{"d_shared_expert": 0, "lr": 0.00666, "train_tokens": 303700000}
Below are experts of layer 4 (counted from 0) of a mixture-of-experts language model. Rows are named router (the router's row for the expert), down (a neuron's output weights, with its number) and show model dimensions 0-159. Each number is 128 + 32 x the weight over its row's rms, rounded and kept within 0 to 255. Numbers have three digits each.
Before each expert's rows: "comes before" lists some tokens at least twice as common just after its tokens as in all text. This comes from a sample of Wikipedia text that the model never trained on. Tokens count by the router's weight.

# expert 14
comes before: "| ", "-", "|", "- ", "=", "2"
router:134122143166122102128113145119172113131158128152112085117072090137143094119100122125126114070142164182114126148115090129120159095084103107127084117157071189084151110134112169146138130141080167141164076132090057147152072115177139151150100093113066155178120072142131143140081168104122111129147058051141063200167104153096108187133104100133103103121098147105122148167081095141129136148125113160150129198105119107145123110184193167120172105070154119152196111111082092153100162134154176
down7:175143130124123165150112098156177122120173097084122144157157162128138060126125118139163143102112142145141112176123140110121117104137070118136126142098076106108145081073099128117157110196112090192091104154141093138167134178136107177144099094153170143134154070145105134164076059110150114189172195181159090161104100110101131112150090172118077158091193209173174134091083118147164137124175103125162157121139148176149155109188132161113129134119119042162134134138118108062157151136154138
down8:146109136153095139105137070136120047157150091083181112139118133154199164118136181109096135164142114155126114159092165122108172169213149090094087115137089072166102136122100125077117136151128119026162192111112080121133157065099111097157132130124089108138113153108151125128088120162156111105110104137120114196115119108142137173076081122148119177159146074099142144133164114091095107154085146098167055169137138095033114172144120126125106141153085133131144128135084135135146166089083145
down9:066067094152171144093158083109094135204170088173065055103175120139148094165142098102136141069068113136104098110192096130165102088105124123105141103133133142178187090136137131154098094192122141124119145130126093125153139118122154123132152146117144105141120083165109106130114086157102136163086068163087137112133174136166144131165176109172119053136057134093035080106168160110132084079111090145099134130110120137130102143092134148097138097127174109123125110070145136103174122112079117
down10:175090118176156126101100140202149130096137127110134133145154116120160126129113108154104135130130140065093166147158083160143205140152119152155160134132075129127124183114121198152129056172138072155091140082104098143146132168179078111144144105160122144095083148102146141115150168112132094096089081105140104129098144109111137161133118121050111203160130146174132165144119125155189240121194108115144116164123073138155180156171116055142115117139141138182103187145114132107113090115142164
down11:156117187108178139128141119149138146126141138136138178131116089100147152099131115123121103114116168132109115214106130120180136136162107097137180141175089104103097164176104148130106143114148133213092159056155151102100091137141119173133188116171103141133103160075176149138066142096143135158131174055156129105137120124050101119155109093113030155067127134126130146141177088128095160187201092154094123149135073194107169109123145094099166148083125119158126146073142142113105154111162148
down12:144097160180160150125098202045171205121059071171132170180139136119130136122092078074122101120157180120137156130135162160158128124169128145044145154121096150063049164121078090142136115129027139146088116154146114143117138111176141122096138138125155146135122121157127143120176096135155104139106141157155152109146091114132089148121129157148083130050128130111121105156139164163117093129147115084106136096140159105186155092149097093098095102134099144123111110142086113082099089188094086
down13:100146106136132117106114209161128128047150195132123114106108115152114124106175137119082149124090145199120137142144068137099118147191115147122099118124090112148089067131123033186150131115116150076155107128063127142119108127092118142096171127172143150094132151116094117101099138161133186110177085104122131128097102122062117139053049142144189171152101193138162138104165171138101119152087124136182127146189130148142199166157098150127123096161126121129170075145126137106161098130154148
down14:123109104135140112127125086079163173113115062160171145183094164120149123114155127176161148074094110085189096125059175080126111096130122116160106114137136099104107070151155122117146169153130162088147129168175172075153135118159149099096155139123093138163039144148121185084192136080136103164126150120157121134104109128170121189222092104115053103097145106125118118140072116116133148157164092163124140116150119079117163161102148067170097170134058141121124084109124082104108116144131127
down15:161125177124153151121094146159158092183131085147070109134112111180100086096074135107115046158135168136068155117137201133125133135118152118114122074180156082110164076084065128140126055139114112144092147135104062094110151106151115156151121112093136140160075117145179128132066084179159136146160105080098136127096135129169138175080134120139061139101129122130165121107090137099046120120071053147134146140155108163106100127179116094101111131143072125137101172169145083135145168105153138
down16:091172131085149149151131120151123144172145124143142139133118161172121080098125087156142162166170069175063191161102095122108075143154142174123131099099176144101147153095108079152175174197129117112161071120068124098124119141080128127124153068136123120098057156175168135148092147072171125129119098175104105162097183110115140121152121122148164193089138149176109102087121148137132152098168116098135142147060106190172092131091097111153109072099081149084169112134123127099081180172129105
down17:068132142093103141113175146110119129160139208172111117142130160153144154181151166132142149081119136193167142093114136133151146159163219140123153109114081108116073122081136178070100159178136124114114126142100087159153149121115063153069105105146140149136054136110104127123133146135163100142119176139138134151181115122184174128072145127179238080118154038130141160095148135167076116089124177162100157108110138164144102157133124184155118109124129123093120163109106165145117120186141124
down18:120109091095153138115155099156106089108135102120140107132119156110168091127104058048156181080134092163121124101146135109139164168171143091103140132147206134153152069043159137122137129072075134148153138139150128113122137098189093202091091135081149124140104113113096157115121136143061120099187175136162098105179182106121141136089145122176089075133114160106120085143119187128106174050165129121164106084168161070132171096108162127141174158123152132097108109099106105146165174135116094
down19:079142147134166169130117107114112116083055107093118082115128139196142144153110147132158141081130155185153134150165164117142095137160147168098127157074099122139133131141160169146115121176124141134118115115160198128121207159163138061156179164142106101182169066097102142112125131133147116150143221129109155102035121135158126086076062123138160147156129154071111091121144121127104103161069115152137150097134134080098129134159185156139122084153078179139158070125189149119170113115094162
down20:198170102176169216096133042117180121062157069189149142171135158129118106171078131126079123142155097156139159196099114128086173102140112134132187130186128146115103123129127113101126116080128121161134103108168160078153123152127124126080169066113148151100154175118120131190083138146142126074158134136119162180145173119118139145108160127152135173122094091083156120142130093086157099122148081154174153085131130183174133090144110138143136126154143143120190096129090070168085142119108156
down21:169196083175126157150081157098153134137131119129166138076091137151109121148128116119161148168065100141113177162097190157131144154123133131184073145147168117129111136118162128129186172057167104097108080143136078183126188117127144134128095118122121164072129091158098134081118113165168049090172073112120165137144078104177133088191116108160116109082139126124103104094051135170125139098121117117198129105151140138148185169162085079126088144127111089157124138139143135086077111175113113
down22:148169080124061109133137142128110122168134168198085156152203201150041132113125089079139094137163118174178080144117084120118170102107084146156167112155139133125160117133154106087158085117123180112129142114112173151105134087113154110145132126106075081166121183126135123124139084116194182086138170132124082118180111127103156124133122140151167131139114125069107135126155165120121111045132127176169072139090145125146077116117144109149087223124100101111198149118145139106148149119077138
down23:139112086165120124106155098125084173172095100120079106172123187064128140133095099110140146160130124116068197126125116070092114092099115106087109054165081110124149121184135122127118152136124094108195144129132113123191158091083111135135099125120173160107133119224117086147130147111090100150147174198133148139140154144156062164109145111150124117143162096105140141127151177076156109083132114138127105115143116101118234089149099176127111149069099128146098117075049105124114182119110140
down24:120078114061108106136136136142090140142145114079060110075118133118089093177120120077200140169149151118099153106166150077135149131130125126112162131138139098116131161092155201105155168078148149131110164108101058096142181200155114153089149130165099152109109148084140074202153142151136136068137156160148124152085133125159067142142124136148187101074110090091134150121100150164143150113141098107145096063120149133166164099114107142109162096108107099109132109228077150083101126156062129
down25:110155126102151121134114147138123086215129077148152098089138107072098116107137125135105089098183149086157166058081079116126227155092115123120148129162139099136192155146129094083111104077143107129105128145137099161114082115110163115149106145055093109141125165082105141139081102146128155099126094089115070102183154136164092101183104136169134086081160139095149137159117143151120119086074115113167075132187128179183113078101112116176176131138117111130116182137110042131155152119098121
down26:126071135149173144128053119152167149153135066064156115132097125124112113164141107070101131164099155135103118121122182153163143097146089118176129158185152160103182146124105161133173108165101102175132190119149129074099144035072142156107121114162138158111085122057143111083099119102158108221092124147162161088086131163102136095130113094080095088075102119115136127120163111168159109147147133157179114134084111169094114140079110087151116087125077138138133072113129123101126192090143110
down27:132121157126064144093116089163092124079126158124140161116147114128165153129111140130136059112112135122162119202109154115071109148143155134136124151100094141182169202101181150119092100159056103170115164136157135140140116056119091112125072168139196129123131142111142197170091130137167098120136116144120092147123110134151170148109146170115176172115112076183105165177083165095131131128139149050148171160152116080147140156123130158071143086179135156113091185100125104101055131185078138
down28:091107188029095106102181122096159122115126133180131070096186143161142149092137131142135105077097129168114143102115118122098142108154133125113068152161078088106162106181147072186127102107104138096094114199145081123084126065144160164124117088199143105106100108105176158080090157127130180152132134098120112180174091126079128116149139128160128145115074103150130109084169105122150083106066095121191122155080128148111159148172147138123142065103125160134085158148101127122097107091090163
down29:111173125101186076154159164088109101115164136066203070127126219162086125137080160127106151129133090131135090116068110162143145197141103115181160117148125103145152089168071141142127118114115082115136137121127097137122173200131144162131045108124182140115137208159145090119117129180131103064122135100105081175062090113129162119094139131132097138087117071107111139128163130157149105139127183195119127156128103142125127127125136170122136127083118161149195137136132190141156134107073124
down30:093121115147141137131130093052137170119192105110088165134046115153087168106129144150106140109107152118071150190142124106098205176121118133109124129127149070082113143082092109125176123122124101118103118102105115141118118124165107147111109115133135125136148122107115161175155128188119083143131104122154131183114156077145102200180137100134019219143109181135097098150149071102123114143133109125092076187185146107113192140131181089122134194153123097067152144113132114120126124093157139
down31:092116172099119128096095133129162084161134066161096117136138142090169124067118102132075083093113091105091093204127143156111147088085127085093154109164153173115139127139154082075172147109087187133106099120124131161098129109134124154130066119120179137161125134158120143099135162055117152111137110126082174135117188123158111117156129123158000168104066141119133121152085107101108104102163124104136071118149067121117086110093104126116173116142122128107076059154141114138136099093136132
down32:219163146099171201143118115167134104157110096058147118146162107062105131146074170162144156121164149131145109090117111068129116168069112093117105148154160176143118109123145158186144124118153136166078136075067116192197104157069100170125110116157151090112124154130110157103092106151083125104074159111098119151203103130106163081190169124134148091105144113143092114100108104148114139213123118099151110128107109121081151125161137079113100109112116058090093154137139130111092130160106109
down33:147169082143172195158133105145135154106102134156141160134130154174124126130150128167138178123108127204160078154154171110171098156101080127156142134107185147171141165058188128131112049134144078126161109142127100124141146115109079032151130038125116093145091074093125108133168148117188117155190071152074170119118099083145167174131085110078194121139136151149108141086161128085106065144129104130159122110142144122127146131114130146160159182141139115106099177154157102114138148130097111
down34:126097120165093119084121145114087138067088141125135058171131113066099122123091177133121116135106148096121107138140110073168112113129101090142157050077124107134140180153078156100150077167136170100155173125173157173096180123145240092132135148096118164194144140130133057151154121141146118167124074144140084124122136132119050136100132127103088105109112115117083127087089099144089086113094092147114114098119211155114089133096138106119205142121155114155115163178118094170087125123132114
down35:175111101147130156114115145154118128148113123146157136072169149129134119135088120035174179024115125115058090140042128147150154159095157102086065124152162127159067118199146140087148155135172161114115112146076098144125137174107133141115159109114132110110104148093156158130138089143139143140177098119172141125162104129088147106165143098099169139137138116081156102077129116133097121115111154116118084148106053148072102076142146088148116146174066183143097171129156123140145217083115153
down36:195108138098140104129173066136132121170121102121112072131184142152075065125093079133195146141167104154133156133103107118120139132118130134135107136149138152158143130139167060157134147125159110136077112152117094120174086136161096134072158218086142141095102127162052100091109137135157149109113112123158143171180114154100079104100167172123147091092115124068130110139067107132119145103084167145156105115090143204117116077100043177127165070171075132108147139146079118135088085116117098
down37:194094182147166160124140145161100164115179128095155162164108146115120121154118115158151164106163144123118161113084139127144128140143129148065220182085167108062104135109121175140162162138106127146094135197106099150100098139148098194105107149172124144123178097122132134125115112125099182163093177151123091156114130117118096142090108036147160155195137165186183120166129152163107140184163096135157140110103109195111172128095121134190097150111129125120126146125170135130191174098150200
down38:110115074120094099107112108141138155108091123141176139146129128137174081133208164091151147161114121121163155070106166161141105087142127123113127140147161173078109135155131070119056108124070111027083180125117133080114116112136135087119192050133108116104122124126144145165107180155119152122125164096140115111120110181095129151076074162079225123144164125082124074122141121125119100128126053139080119109107167138137118162160135138151102129141177175185120146133088132085147179131174092
down39:146114087145124155160089143142060140122191122134118150154168111123135171119141128104120146118108156124107121126126105157127178094106090094198170125129050156095163109166144132125096104093168132191135086084129106059152153114047160124117161100145109116152089133153143125061159095100131151170073153129084171143166095130084076055097170081113063163134101135144097099144128142108161169101061160128100181147127068106155123170136098103096075127123147137151099123065130118153137210136150132
down40:134124101107076131116115139091140117179155072102150147151097121123174149140140122062202117143125122103102155158132113105176154137185172130067159124166045125189154112129130110078129150109172086160101175111127152126104110099119120133070096112099190101133154120146116115135079158072147131158184168149195142137196101104147137125160089109095059092029125145139052122144094091113127117108113093137141122116121125093143101154116084137081156149111123117157092160049086128146075148112121145
down41:103129160099073191152140144127141104136083133132143118087117107157121163130137131123119160157156047124152129122111144105219114083111116125155136056067110098103168114087095168114152138102126134063071177081100145201152103108147158169145084130122103125140114110124129168169121114139117164167141176178074127140171160149109149176178141130071125170107144076106135122128088174157102124114145137201130109114141156103126131124113149070104102067169092115187130181113105173173072119196107114
down42:109136126108127115126095147162147163153165132179113094110162079034122160202194095173173140152167188134041057138192129162120068175089110201139109146126108104050154135114138115120150099111077113175138128118143170110122142076134191179121104135112110149149088143127124108151176148103127073122120096113141090165111076164157157154067103119140134124140113151059129176088116087112154110098096073111139133117113135111080124140136159139173139146117138089125118144124111147144124156136157182
down43:119151158094112097120114144189108107075201147144148146112118121236086115130125102100083172115156149120145161110111100149184143119147173110115148131159117137105159069159114163157103115076134106147124130136139113162157094120143155147083175127127103024120102193131075092080158167158118159129129111060107146131144104131138107153033083101189102126185143125105142133118128109087130064201173077100081090178130170123138152075105124110121079105130128128106124142146166118102138154131136114
down44:109103096203157125134101077131126102154126168092074128144113171037088173189153137090106092093092154118119104125146136147100115116154082125131117116129155188147180092131206124142163169158138159054139147121140165097135200166137147111133073076162125074098094087168132155149171135124119169107126218107172060097157091119156189156139102127168106128172151146123138083129173129131120145146105114139135091166097092078131118145137081131121086135098123127131133079106134105184129147113177121
down45:141160139110133117183137148112155108119071137130127206157126053182159077144125133148184084135109110199108105187132103184145103094104121137133100175173155124135135187101148114113132105079107094140186141128072117097129159058117138104167136128109142196153160137092080142134133100170133174190137161117076088174114136115115164141102179154154159129162119085139154106185122186163115085150153081107091173147133122101100153168105142172071124144107191165116088130107094120075137107124104091
down46:196104119127067148101144096110101169168084144147141150152100068128122148126149161161176099131088135124123161162125137147110155141135122136106123117189094096144169172166080187103170112107120118108115110168019134156146093138140117145102135074105053068119130150106180078143148168121088104162127097132146107074149127059143140099121145113089134123130156131129176149164102188103133116166105136126178105155162188090115112123186159084087127161121157053145176135061118154108182093142102132
down47:132147164120125150129073135127053136200128171123121162115146111155113171126089154132135103128130099165149176083171081125125127152152157063150126128084122159166200120118209153109136087092117101060133059115061100105126152172166133113113127134154097137144062131109162094141105094108162172203094201097077141117123099140120062124121182115158109139162098122120104151120138114189143087121068131129129084189107148100119122096155131129109065100087133108166143139051142116112117091142117127
down48:125123153125135132123141154074144127100165108126110130170120105116088186121123155165077143109136190075106153094127108128187061094190164053166214134120154153076113107121063103134104122119086170170106130157088127116101148140135085142121064056093145162150106118105185136108111134105151124151159124089137141162097156104111116133115143117126074214086134138169177135119125145149114126166127117094084134162103113067116139114181102096117144058098152176115176087063167134140166132114176096